Weights of a small mixture-of-experts language model, trained from scratch on English Wikipedia.
Size: width 256, vocabulary 8192, 55.8M parameters.
Experts: 96 experts in each of 9 layers, 64 SwiGLU neurons an expert, 6 picks a token, a shared expert of 64 neurons.
Below are experts of layer 8 (counted from 0) of a mixture-of-experts language model. Rows are named router (the router's row for the expert), down (a neuron's output weights, with its number) and show model dimensions 128-255. Each number is 50 + 12 x the weight over its row's rms, rounded and kept within 0 to 99.
After each expert's rows: a language model's description of what the expert responds to. This comes from a sample of Wikipedia text that the model never trained on.

# expert 56
router:60 45 32 54 45 37 56 52 58 34 76 59 35 56 50 42 39 42 36 49 52 13 50 51 32 48 53 36 51 47 47 50 68 49 42 47 60 47 54 51 38 65 50 70 55 38 39 68 41 51 51 58 30 37 56 36 39 34 46 38 30 46 66 54 32 47 44 64 44 44 48 52 36 43 66 52 18 50 64 42 57 47 52 48 51 60 45 48 49 64 49 49 43 48 37 40 52 42 45 55 46 39 65 49 58 04 50 46 51 62 36 57 52 58 47 61 51 36 74 54 47 57 37 45 61 46 36 34
down0:66 72 56 43 55 38 30 56 36 37 54 46 33 47 68 38 46 45 58 67 52 31 45 73 34 27 47 51 48 64 44 39 43 52 44 71 47 79 50 77 46 20 53 58 43 43 59 45 54 32 54 58 27 63 61 69 35 53 55 38 44 32 46 28 60 55 65 64 61 52 57 44 50 60 55 65 41 31 45 57 68 56 38 57 66 48 53 73 49 49 72 53 46 50 53 28 56 49 47 40 49 45 55 16 47 60 55 61 40 28 62 60 46 30 50 62 63 44 46 31 57 59 32 64 45 60 57 78
Ordinals, quantifiers, non-Latin bytes

# expert 11
router:56 42 46 30 24 52 45 51 65 51 66 50 59 47 61 47 51 42 45 52 58 14 43 56 35 33 48 49 47 62 35 67 40 64 44 59 47 47 53 56 48 43 60 48 65 40 53 64 35 64 27 38 41 46 60 44 52 58 44 47 21 64 41 51 60 73 47 48 38 47 38 31 55 32 65 48 45 47 75 52 46 50 59 54 51 52 50 55 44 63 47 43 31 37 65 64 38 54 54 54 49 28 93 23 51 34 30 37 32 41 58 40 65 41 46 65 44 45 73 45 58 63 30 30 45 45 55 28
down2:50 47 59 40 80 45 56 44 56 59 46 58 56 52 41 33 52 38 37 04 63 80 64 50 42 43 63 35 55 44 49 47 61 34 29 75 49 53 32 68 38 52 56 37 30 58 46 44 65 56 52 60 28 31 47 46 58 44 43 35 39 55 61 42 60 54 48 50 71 41 24 30 52 32 61 57 26 42 63 40 45 59 55 39 43 36 45 64 47 80 44 27 60 39 32 59 56 49 48 40 59 47 63 53 62 64 52 68 28 39 53 52 67 46 42 63 57 52 50 42 51 55 61 33 44 56 56 32
Spaces before numbers

# expert 14
router:57 44 49 46 25 64 34 63 72 66 54 32 45 50 39 52 43 39 55 50 43 31 39 63 58 26 47 08 70 46 35 52 37 48 57 41 50 62 43 69 45 49 54 43 66 60 54 46 36 43 40 75 47 51 39 55 34 56 44 45 08 73 47 44 56 66 44 39 49 56 49 42 59 37 46 56 44 43 61 42 56 59 54 60 46 53 32 53 50 65 59 58 28 57 61 53 56 59 37 44 28 43 73 43 63 09 38 50 25 46 64 44 63 48 45 59 43 52 46 51 51 45 40 53 51 32 41 32
down2:49 53 48 61 56 41 58 40 67 54 51 42 48 64 54 27 75 55 70 51 68 43 52 35 54 50 39 41 51 29 56 54 56 52 54 25 47 81 54 49 44 45 50 56 63 52 68 77 50 28 52 53 53 12 29 52 57 42 52 36 59 66 60 54 55 50 25 61 43 50 58 30 52 54 48 41 45 34 41 42 31 56 46 57 74 50 31 44 37 45 53 64 44 38 61 41 42 52 24 76 72 41 32 38 57 46 38 55 69 62 60 43 51 55 47 45 42 57 58 39 53 47 56 77 40 56 47 35
Abstract head nouns

# expert 19
router:58 43 32 36 38 55 46 60 77 56 65 46 45 52 67 47 55 40 55 46 42 19 47 67 37 41 61 27 39 34 37 56 38 65 39 58 60 53 55 57 46 42 59 56 64 51 36 68 55 48 40 69 58 55 48 50 36 56 65 45 23 40 45 61 51 47 39 40 54 48 58 51 43 52 70 75 54 32 58 32 59 53 61 51 52 59 60 59 56 62 73 64 38 49 59 53 53 53 47 43 46 56 70 39 41 15 35 31 50 22 48 52 68 58 48 66 41 48 67 40 56 56 48 56 56 38 30 40
down2:33 55 12 34 46 37 57 36 48 47 45 52 51 52 49 45 45 33 53 72 32 37 48 48 51 32 54 62 68 51 48 42 65 60 48 56 47 36 59 45 75 37 60 50 60 50 77 42 71 48 83 44 61 58 42 66 70 43 41 58 49 40 65 75 53 49 49 47 55 59 48 39 71 50 46 46 32 44 44 36 55 40 26 45 43 37 59 31 52 39 64 65 56 54 64 45 54 46 37 36 45 56 60 48 37 58 55 70 43 53 35 40 30 36 33 51 53 21 46 52 63 28 36 47 51 51 62 44
Category nouns closing names

# expert 40
router:69 49 63 31 62 57 48 76 66 34 55 47 60 45 62 55 28 35 66 61 53 00 49 60 46 33 53 36 77 47 32 42 61 47 42 54 54 48 55 53 47 56 53 61 69 43 48 62 54 40 46 71 46 40 42 51 27 53 48 69 17 33 49 63 44 77 50 55 47 45 55 50 42 40 37 68 41 69 59 44 53 49 50 62 50 59 44 41 51 57 45 45 59 46 62 47 46 64 50 60 32 60 76 62 79 31 38 53 38 33 44 40 53 41 51 63 49 47 59 66 37 33 41 41 47 51 56 56
down2:27 37 62 59 38 49 51 67 72 47 41 45 52 51 51 67 63 31 56 64 47 59 52 43 48 37 25 49 43 33 44 67 55 82 51 45 52 18 77 62 61 62 47 38 35 53 55 37 52 15 56 59 46 63 57 53 38 53 39 39 67 54 51 47 57 50 50 62 48 35 59 46 50 53 43 29 28 37 37 64 66 54 49 69 48 26 54 43 67 65 39 35 67 48 54 51 74 68 39 58 63 55 48 46 21 41 24 47 62 49 75 69 53 63 39 46 57 56 40 67 48 53 43 55 35 60 42 62
Headings and layout marks

# expert 59
router:55 40 31 50 46 59 35 55 58 49 69 49 39 36 77 40 48 51 52 53 46 00 44 71 55 53 49 55 44 65 46 54 51 38 39 64 61 55 48 54 47 43 58 75 67 50 32 57 24 50 32 64 48 55 45 43 44 43 52 46 19 47 40 48 57 60 45 41 54 52 42 46 27 37 56 54 22 55 75 39 65 44 52 57 47 47 56 53 55 51 47 39 47 39 71 38 63 53 49 47 25 25 68 44 56 36 49 42 44 56 38 41 43 30 32 61 13 37 47 44 55 65 45 47 41 41 46 34
down0:89 45 36 47 54 46 38 61 55 75 49 40 54 44 60 55 46 55 42 62 35 52 45 47 33 36 25 53 30 51 70 59 53 65 48 58 40 58 53 43 50 47 37 48 50 47 64 59 74 28 60 43 52 38 46 64 29 57 54 31 86 54 49 42 46 46 48 57 48 56 53 52 49 51 40 49 37 65 46 61 46 59 57 43 63 53 45 53 49 57 51 46 59 42 42 66 38 24 46 61 57 58 32 52 56 04 60 50 54 39 58 68 52 45 45 49 64 54 71 62 64 54 52 69 69 50 34 67
Table and list separators

# expert 2
router:41 37 70 36 30 47 40 63 63 42 66 51 62 60 59 41 42 45 54 65 28 32 41 68 54 34 50 41 41 40 48 53 48 57 37 43 68 33 45 49 55 45 67 53 66 56 52 42 43 41 43 57 58 35 61 42 36 55 49 51 25 47 55 59 32 48 63 42 54 45 41 66 43 45 72 57 44 47 65 62 54 50 70 50 60 50 47 32 30 45 61 52 52 46 46 48 57 58 44 68 26 46 78 51 58 13 65 61 51 53 45 75 35 47 38 48 44 42 66 52 47 53 39 36 47 48 32 43
down0:54 72 73 41 64 57 41 57 18 63 69 57 59 39 29 54 31 58 50 70 41 37 59 37 40 39 38 56 42 49 61 54 65 35 35 57 44 68 46 42 30 44 34 71 50 22 76 36 54 30 53 26 78 36 53 70 69 35 47 32 73 54 33 42 35 57 58 58 57 46 53 45 58 49 48 29 33 45 39 32 44 41 45 53 55 62 50 32 49 55 58 55 52 47 56 55 44 38 38 65 64 32 41 35 70 42 53 34 58 60 46 55 40 56 86 50 49 46 65 54 38 48 43 47 52 53 63 48
Location prepositions, compass names

# expert 48
router:61 67 38 24 48 59 48 52 75 57 62 47 57 47 67 58 43 53 45 43 37 15 56 50 58 38 46 31 46 45 45 62 37 48 45 77 55 66 31 49 54 50 51 54 43 60 47 58 50 45 52 46 58 46 46 34 35 47 53 34 25 28 37 68 55 41 62 54 53 38 68 58 63 57 54 55 26 68 53 39 57 54 58 41 49 54 44 52 58 69 45 67 42 42 60 52 56 52 46 51 45 32 75 37 50 26 51 33 26 43 49 45 72 76 48 63 52 50 71 57 42 54 60 31 48 44 31 28
down0:49 48 56 71 66 35 64 70 46 49 46 56 43 45 34 40 45 47 46 45 43 83 55 45 50 65 54 60 39 62 69 69 35 40 63 54 64 77 75 56 42 51 24 57 56 54 53 60 59 69 56 34 55 55 47 65 32 51 46 42 43 31 43 46 43 40 37 57 52 44 50 52 45 51 45 39 50 43 41 61 82 65 46 35 32 56 43 50 65 59 32 46 52 57 50 56 43 47 46 39 24 55 70 38 32 93 54 60 42 40 69 67 47 50 26 41 58 64 69 60 35 41 53 58 43 54 22 51
Place and institution names

# expert 57
router:74 57 49 31 42 41 30 61 65 54 66 69 51 56 47 53 36 40 58 64 51 39 48 61 35 40 57 47 60 56 48 49 49 57 69 60 41 42 36 45 56 48 40 69 61 41 42 44 27 53 41 62 39 37 52 59 38 49 38 44 13 43 42 47 67 62 45 52 52 60 40 48 41 57 50 44 43 49 44 40 55 40 60 57 49 49 50 69 38 70 57 51 33 60 55 54 63 58 56 51 34 43 80 29 64 17 42 39 37 45 49 52 37 40 33 69 41 48 71 48 62 69 28 31 42 44 40 30
down0:63 52 55 50 39 57 34 45 55 46 40 57 64 44 52 45 53 64 57 41 59 69 52 50 63 49 52 20 32 41 64 52 68 33 29 51 49 58 72 69 55 62 61 40 52 25 46 37 53 62 56 54 54 76 35 53 61 51 53 54 32 43 52 55 47 63 53 38 55 44 60 58 51 57 41 33 66 52 55 68 50 47 65 55 64 70 54 43 51 74 50 61 64 77 36 53 60 39 53 53 48 38 57 36 55 55 72 56 38 60 45 17 45 61 44 57 61 37 54 57 50 22 40 43 33 46 42 44
Determiners and ordinals

# expert 31
router:48 46 48 42 34 54 45 44 64 66 60 46 65 65 59 49 43 35 56 63 49 34 45 64 44 44 55 14 52 47 51 40 39 59 47 50 56 47 47 53 52 39 66 62 55 52 64 39 48 60 38 56 37 47 39 43 33 52 51 58 00 45 46 59 59 58 49 48 50 51 42 53 52 52 48 48 50 45 50 44 67 44 61 44 43 67 59 63 49 55 69 46 32 54 54 45 60 61 51 47 41 39 73 21 46 00 45 60 23 37 51 38 52 51 45 66 33 47 57 48 37 70 35 46 58 30 23 27
down2:26 48 53 60 50 34 47 32 65 43 71 57 53 47 38 56 51 44 57 54 63 48 71 30 62 59 44 57 45 75 35 40 55 44 74 64 48 51 53 62 58 64 62 60 66 54 45 57 52 33 26 39 60 29 13 67 39 49 55 42 70 72 56 45 59 40 33 31 54 28 57 49 51 40 55 72 71 65 43 61 17 47 51 66 60 39 64 57 59 45 49 38 50 72 62 62 42 51 61 39 68 57 33 42 50 51 57 48 43 48 37 47 53 60 51 41 53 24 39 48 29 36 47 49 37 47 41 65
Year digits, time nouns

# expert 46
router:48 48 62 37 38 52 34 63 72 65 73 57 65 46 50 42 52 38 47 53 39 32 62 82 44 44 36 27 53 68 44 48 54 51 54 49 51 65 39 34 43 56 38 36 81 51 35 57 46 38 27 59 52 38 43 50 24 53 45 43 33 42 50 47 40 70 52 40 61 50 60 50 34 50 62 51 37 41 48 43 65 57 63 39 69 44 61 66 41 58 64 55 39 50 54 57 46 67 42 57 45 50 68 36 68 22 37 41 42 32 50 66 51 48 42 40 51 39 56 54 44 54 33 30 59 51 69 18
down0:59 61 64 30 45 60 40 53 50 61 52 45 55 49 43 47 63 39 41 36 33 99 73 54 54 57 29 55 60 42 50 37 47 33 35 46 26 36 55 32 31 34 35 45 50 59 38 61 59 34 51 34 64 50 55 40 21 64 69 46 54 51 56 62 58 51 41 52 43 47 63 55 55 63 52 50 44 44 50 44 65 59 54 62 58 40 38 53 45 69 44 54 45 58 46 34 43 45 59 62 48 68 43 57 55 99 39 48 50 38 55 49 43 59 54 27 39 62 56 48 56 54 61 64 49 56 58 45
Media and product nouns

# expert 20
router:57 32 40 39 45 54 43 44 65 51 60 65 54 66 76 50 54 34 51 57 48 19 35 53 55 42 49 40 50 52 39 29 66 68 42 73 57 45 42 64 53 63 34 68 64 45 33 66 44 50 26 56 35 20 49 44 38 58 46 54 39 49 36 54 61 62 55 41 62 49 34 60 49 54 50 58 37 59 68 59 73 23 51 47 53 43 60 53 56 61 68 40 32 53 63 57 60 52 48 54 35 52 77 38 65 19 55 48 49 40 63 57 49 48 36 71 51 43 34 56 47 69 30 50 50 53 54 48
down0:33 35 52 35 47 52 47 48 40 55 49 50 64 40 43 68 47 61 57 68 34 25 58 50 63 74 53 50 37 27 37 39 43 42 40 47 61 45 50 28 33 57 61 41 48 45 67 52 28 46 62 54 60 75 59 54 60 43 56 39 55 46 31 65 49 47 37 60 55 62 53 40 31 46 36 66 50 58 40 50 52 44 72 71 45 52 51 57 57 39 50 51 69 36 46 42 72 63 55 26 59 49 45 30 56 14 38 45 58 35 38 47 39 64 46 46 35 60 83 50 29 50 58 45 51 41 49 59
Mid-word suffix pieces

# expert 10
router:67 56 30 28 27 40 50 59 50 50 75 57 39 51 51 59 51 33 43 48 62 34 42 57 65 27 49 54 35 53 26 72 61 49 56 56 71 51 42 44 54 55 45 72 63 44 32 56 37 61 46 53 40 28 54 48 54 41 55 35 13 46 20 43 58 56 46 45 42 44 44 53 49 67 51 62 42 72 50 50 57 38 51 52 55 41 54 57 38 60 60 43 28 35 58 52 53 38 68 46 37 46 82 33 69 14 39 50 47 36 40 39 41 38 45 60 44 47 59 36 47 45 28 39 39 50 75 26
down0:47 47 63 66 19 55 60 49 58 14 14 33 69 48 35 44 47 49 50 53 47 53 52 67 46 34 59 59 78 47 62 41 54 33 72 28 64 33 51 45 68 33 53 46 34 53 43 64 34 28 61 45 60 51 44 54 65 36 45 59 41 60 58 40 49 65 34 36 58 44 60 50 38 38 55 51 43 43 49 45 37 50 42 46 52 31 52 50 59 51 53 67 53 61 78 39 57 46 53 52 41 64 50 48 65 41 46 36 50 71 43 41 42 62 63 60 36 44 38 21 39 62 41 59 52 69 64 50
Suffixes and function words

# expert 35
router:55 26 63 49 39 53 35 59 65 47 71 52 47 54 64 34 50 51 29 59 44 10 49 53 46 39 38 30 37 59 54 47 40 41 41 40 50 31 52 38 48 40 56 57 64 62 57 53 44 37 36 58 58 11 53 52 33 40 40 57 27 42 55 66 38 61 45 64 41 61 42 54 65 59 67 59 18 59 50 50 57 71 57 67 47 64 59 62 35 61 42 65 48 36 61 52 67 49 37 39 34 64 67 27 53 11 59 37 40 65 38 59 31 39 45 79 40 47 49 44 42 61 29 47 51 47 46 48
down0:69 86 68 52 63 54 47 78 49 40 50 66 48 59 37 46 34 56 57 36 43 47 54 21 67 60 56 45 41 52 52 48 38 43 40 31 52 36 35 55 58 46 55 49 43 52 46 39 42 59 51 46 44 49 53 46 54 51 57 57 48 63 46 62 63 55 44 60 57 48 61 38 67 42 50 37 30 46 49 50 48 54 49 63 35 58 72 63 53 46 45 58 76 46 53 63 65 48 35 59 51 43 58 26 60 46 43 49 58 64 52 50 47 39 43 60 71 34 49 34 58 42 46 45 63 49 54 60
Word-initial name fragments

# expert 27
router:60 54 63 42 26 48 42 46 75 46 67 56 64 43 58 43 44 32 38 57 51 28 59 64 27 50 43 52 72 63 41 62 54 45 50 60 55 49 46 42 58 38 55 46 56 37 34 45 60 36 30 57 45 27 49 39 44 43 46 41 29 36 34 51 42 86 34 40 44 40 54 59 42 51 49 44 45 71 52 41 63 38 83 32 64 40 49 55 58 62 54 46 47 53 62 59 53 62 60 44 46 45 68 46 69 22 38 54 31 40 64 46 49 29 42 49 37 33 64 48 45 45 39 36 51 53 50 44
down0:65 46 46 38 49 67 43 44 47 60 36 59 61 49 60 49 54 62 40 48 58 84 51 56 53 52 56 48 41 66 54 64 66 49 53 62 75 59 66 48 54 38 42 61 51 67 63 56 37 47 58 57 53 38 40 30 41 57 52 32 64 37 45 72 49 41 50 55 41 55 72 66 43 66 54 58 70 64 43 54 69 63 42 33 67 32 44 49 38 61 73 44 55 51 35 41 41 44 64 59 53 51 50 44 62 99 45 56 48 41 67 27 48 45 64 33 30 36 66 61 70 36 61 58 54 60 68 65
Word-ending pieces

# expert 9
router:48 35 38 33 25 49 47 65 58 54 63 48 52 55 45 51 46 44 58 48 61 43 42 59 56 32 47 38 47 66 22 59 62 54 43 64 57 49 49 40 45 36 60 44 58 57 36 68 51 76 39 64 51 36 47 63 39 37 51 41 28 50 38 59 65 46 42 53 58 33 36 43 43 59 51 57 30 73 56 40 40 48 63 58 46 62 48 53 36 50 73 45 15 46 51 30 62 63 51 46 36 48 89 27 66 36 45 58 37 33 41 54 48 38 61 50 41 49 63 48 50 50 21 44 49 48 35 44
down0:52 77 57 52 40 53 42 45 76 53 53 50 55 19 36 62 55 59 45 51 42 17 37 55 66 53 55 55 29 38 49 34 31 45 46 47 63 56 36 67 40 61 58 55 71 51 35 55 57 62 71 70 60 43 45 51 31 65 63 52 59 36 71 41 57 54 49 23 48 37 69 55 60 54 64 43 55 57 49 65 39 68 37 42 62 31 38 52 42 27 63 40 36 28 46 43 56 43 59 61 55 57 44 48 53 35 51 57 62 58 64 54 66 45 51 61 45 67 36 62 43 34 51 44 53 44 63 55
Prepositions and articles

# expert 62
router:55 54 41 34 47 54 43 63 63 50 70 52 53 65 66 52 45 50 54 55 48 19 49 43 35 34 53 68 44 62 49 62 45 51 39 70 50 53 34 37 76 49 58 65 62 59 43 69 48 64 48 60 56 47 53 35 41 57 38 34 32 33 49 65 60 48 56 38 44 34 32 73 49 32 58 51 49 77 44 54 46 49 69 53 51 34 53 46 46 47 54 64 41 62 57 59 62 72 54 56 44 45 83 53 58 15 36 41 36 51 34 69 51 56 57 47 55 50 73 45 53 53 41 35 52 39 56 45
down0:61 53 62 35 61 46 63 63 50 37 49 43 29 49 52 62 42 30 71 56 62 43 50 63 65 71 33 31 59 68 19 43 56 40 66 54 28 52 61 56 41 38 41 56 49 51 44 35 50 51 41 22 42 46 66 42 64 56 54 38 53 42 50 55 45 55 70 60 41 40 48 35 43 46 39 59 52 41 66 61 69 46 29 61 37 25 59 52 56 70 53 40 43 28 63 59 68 28 58 72 72 50 58 56 52 41 48 47 53 56 56 42 67 55 50 46 55 55 62 30 70 48 61 48 44 41 64 38
Prepositions and foreign particles

# expert 13
router:60 40 47 43 40 67 38 51 63 46 67 45 61 40 59 46 40 54 47 66 57 02 62 55 57 37 43 40 52 54 42 32 58 41 33 48 69 53 40 54 57 68 42 55 59 60 55 55 58 59 22 70 48 37 63 64 47 55 45 59 45 37 53 68 55 57 48 54 56 47 30 62 43 34 55 63 28 40 72 50 45 45 62 71 33 54 46 53 52 56 67 44 66 32 62 21 53 67 68 57 44 61 79 41 58 22 32 33 37 32 48 34 43 48 43 47 44 44 63 37 33 72 31 41 49 33 64 44
down0:48 45 47 56 46 42 26 57 53 68 62 46 55 64 33 51 70 38 50 62 56 33 20 54 55 50 53 43 68 31 51 54 54 20 62 52 57 40 21 34 65 41 60 55 56 58 62 64 39 44 62 46 53 56 76 55 37 46 43 42 42 67 58 54 53 62 37 76 46 50 46 71 51 40 38 47 58 62 46 64 46 75 75 52 60 39 36 45 71 47 55 61 42 52 50 32 39 57 53 33 49 62 74 63 55 54 53 41 56 36 26 46 48 31 73 51 44 42 55 60 63 41 73 39 44 55 24 42
Word-initial consonant pieces

# expert 54
router:70 54 36 24 28 61 36 62 63 70 69 48 56 65 51 41 55 47 44 58 38 06 49 56 46 52 61 41 80 43 42 49 32 66 48 49 68 54 47 38 60 40 76 63 55 54 44 46 45 65 46 66 36 42 49 34 42 51 47 31 34 32 55 41 52 47 52 56 53 65 46 53 45 45 58 64 48 53 38 55 56 48 64 66 48 50 39 73 33 66 66 57 18 58 62 44 63 47 47 62 27 58 84 20 50 41 57 40 48 36 44 50 57 40 53 53 50 58 61 34 45 82 42 29 46 39 60 39
down2:55 51 40 56 39 54 56 65 50 44 69 36 47 39 65 43 63 39 41 51 43 41 60 57 60 69 48 58 63 40 35 53 44 50 64 53 71 43 57 51 54 40 41 56 62 46 43 49 49 43 35 37 53 34 66 42 64 54 67 65 43 55 62 23 59 53 52 33 47 49 36 45 79 39 66 69 53 45 52 51 32 67 39 54 38 65 55 55 62 61 55 62 52 42 52 40 62 50 62 50 31 74 50 58 57 51 26 37 49 37 24 57 45 64 67 55 43 39 68 49 53 45 55 41 85 61 67 34
Sentence and field ends

# expert 58
router:62 50 47 46 40 34 31 57 75 38 66 34 53 46 52 41 33 37 45 46 34 29 30 70 36 40 44 30 82 31 37 41 75 53 31 51 49 39 48 47 40 31 49 65 50 52 73 47 49 58 51 65 46 52 63 32 06 24 38 43 39 33 44 52 47 67 68 58 45 50 56 47 43 44 45 50 26 43 59 54 50 45 51 54 60 58 53 53 49 56 58 42 39 61 48 52 52 66 62 55 31 52 78 39 54 30 39 48 38 39 50 49 58 57 28 59 52 49 78 52 45 52 35 45 47 46 40 49
down0:63 63 57 50 55 55 47 42 38 43 50 54 60 31 61 48 55 53 68 37 41 63 71 44 60 54 49 65 40 33 76 34 59 62 36 68 43 54 38 66 42 44 44 39 39 42 49 35 40 52 45 49 46 60 54 55 52 23 46 66 37 50 59 50 48 60 51 37 39 28 37 38 62 44 37 68 28 51 58 61 36 56 39 57 57 58 46 38 59 49 34 64 57 79 43 42 61 27 48 54 49 20 76 23 55 59 51 60 41 44 22 41 31 37 40 46 65 60 56 32 62 58 45 30 34 61 59 43
Copulas and conjunctions

# expert 25
router:62 26 48 27 40 58 42 49 50 48 77 39 61 62 53 34 29 37 46 67 42 19 53 65 54 35 60 39 57 53 38 53 42 59 45 57 66 51 22 58 50 49 68 60 75 52 51 47 43 51 46 59 47 40 46 46 39 52 40 44 08 57 34 54 40 55 53 44 29 49 36 64 41 66 59 53 37 47 64 28 63 49 61 36 38 58 57 44 32 42 52 58 26 29 45 35 34 46 35 54 58 48 69 42 53 10 64 46 32 35 42 39 66 52 50 49 39 67 63 46 41 54 26 43 43 58 54 45
down2:27 48 42 50 36 63 57 49 40 66 84 40 42 43 67 53 44 29 55 29 55 68 34 63 58 53 60 25 45 43 56 56 65 46 33 37 50 29 58 55 44 43 57 55 66 64 43 46 45 64 36 50 48 50 48 57 33 52 46 60 54 56 52 40 55 39 57 54 18 29 44 58 67 54 49 36 59 54 67 71 62 61 56 33 29 56 64 49 61 39 62 92 69 61 42 49 53 37 50 51 47 56 65 49 48 53 67 50 59 51 48 51 73 35 55 72 42 60 46 51 39 53 44 48 41 31 55 52
Month names and "in"

# expert 53
router:54 54 43 36 41 54 31 52 74 57 76 47 45 57 55 48 39 48 46 58 54 10 52 75 47 40 52 43 64 52 48 55 42 54 61 50 62 61 42 39 44 49 73 69 47 55 39 58 43 77 32 43 51 49 51 42 48 60 33 37 26 25 46 42 59 57 57 21 66 52 54 46 56 29 47 61 50 57 60 37 51 37 49 67 60 64 59 50 43 54 56 53 48 41 48 52 59 62 57 47 38 44 75 39 57 24 49 37 41 54 40 35 60 53 41 53 49 40 63 41 43 51 36 30 39 38 60 37
down1:65 58 55 35 64 40 66 47 36 49 39 63 45 28 53 64 59 36 57 56 55 48 64 57 60 41 38 38 38 60 67 29 38 67 64 40 40 71 49 79 33 50 42 67 31 68 50 43 64 51 58 46 38 53 65 63 37 51 46 53 58 74 43 57 71 51 53 67 51 23 43 73 49 53 42 46 49 65 64 51 49 44 52 45 46 46 25 41 48 44 46 47 23 32 30 37 57 46 48 53 47 48 72 53 58 65 53 33 59 32 58 45 64 47 47 72 47 59 48 41 47 59 43 50 45 64 47 61
Punctuation and quote marks

# expert 52
router:62 59 46 35 31 46 31 50 69 63 59 48 45 43 46 39 54 37 42 50 54 42 50 55 69 39 59 57 65 44 25 57 52 64 43 60 57 54 21 56 50 54 49 56 74 60 36 41 48 50 35 65 57 42 54 68 35 39 37 21 18 39 34 55 51 46 42 34 63 55 41 43 39 47 61 56 41 65 47 36 45 59 62 66 52 43 67 51 53 49 45 54 43 50 53 36 52 36 64 49 33 43 68 36 54 33 52 53 39 51 42 53 55 50 50 71 45 49 56 51 69 62 33 39 38 39 53 47
down0:53 49 54 59 39 60 67 37 61 43 54 45 41 41 67 68 47 39 31 47 61 36 71 46 44 36 51 18 78 50 56 44 61 34 35 25 52 51 50 77 58 59 37 59 37 30 61 36 55 50 31 62 46 52 43 65 27 55 40 50 46 46 33 28 58 41 42 32 28 71 59 53 37 61 53 37 72 45 60 32 41 62 36 50 53 65 45 43 49 62 40 46 76 56 40 55 43 29 49 50 57 48 60 57 53 47 48 59 37 42 54 41 34 45 50 53 36 56 38 51 43 62 51 50 33 57 47 34
Articles and possessives

# expert 21
router:75 46 38 44 32 57 45 49 56 38 65 52 44 44 44 41 48 40 39 62 50 12 55 72 48 45 60 45 68 29 36 56 46 51 46 52 58 72 42 45 56 42 44 71 74 51 39 73 38 62 45 60 36 53 48 47 49 40 58 53 32 60 40 48 47 49 52 56 43 50 40 38 49 53 62 52 43 60 73 41 52 55 66 50 54 49 36 65 43 52 63 50 31 41 59 58 61 67 58 56 39 56 81 75 52 23 48 34 41 30 50 40 56 45 47 53 30 49 74 44 38 63 36 26 42 50 51 30
down2:40 50 63 52 38 52 38 47 57 42 41 49 33 53 57 47 27 50 55 62 45 44 56 55 54 49 70 59 69 47 55 55 54 52 60 69 51 79 54 72 56 67 58 39 37 17 37 42 34 40 68 67 58 48 35 50 48 43 65 33 20 35 62 33 36 48 55 30 63 58 52 41 48 44 58 35 46 36 29 51 39 46 57 51 67 55 55 56 69 44 49 59 66 53 66 49 44 47 42 40 80 60 34 48 63 40 59 54 61 67 39 43 42 67 48 54 35 62 57 54 65 62 55 42 76 60 48 45
Dates and years

# expert 24
router:58 50 36 47 39 36 53 65 45 47 57 34 36 46 69 52 48 26 44 47 46 24 47 61 39 58 50 55 45 44 42 50 62 43 53 40 59 48 41 44 59 45 65 83 45 42 63 50 47 49 51 55 37 65 46 30 31 29 48 48 08 56 51 51 47 60 62 56 43 42 54 60 42 46 69 63 32 60 54 48 59 58 66 44 54 51 60 54 51 52 47 66 33 42 65 45 68 51 58 56 32 66 76 43 44 18 28 48 40 38 36 59 51 58 23 53 30 35 61 33 44 54 33 38 30 51 55 22
down0:54 54 49 62 27 65 61 48 46 52 60 49 62 40 57 46 56 47 39 51 52 72 27 52 54 56 37 60 50 43 66 59 36 38 37 65 43 54 50 48 57 55 45 58 22 64 33 28 46 60 48 53 27 56 56 59 50 63 41 54 50 47 76 54 44 39 62 58 52 64 54 36 64 73 54 48 33 44 47 37 51 50 67 62 52 38 46 53 56 78 40 48 51 47 57 20 55 55 33 22 71 48 47 34 61 67 51 55 31 67 57 47 42 55 40 43 60 44 40 58 63 53 56 55 37 36 65 37
Conjunctions and clause verbs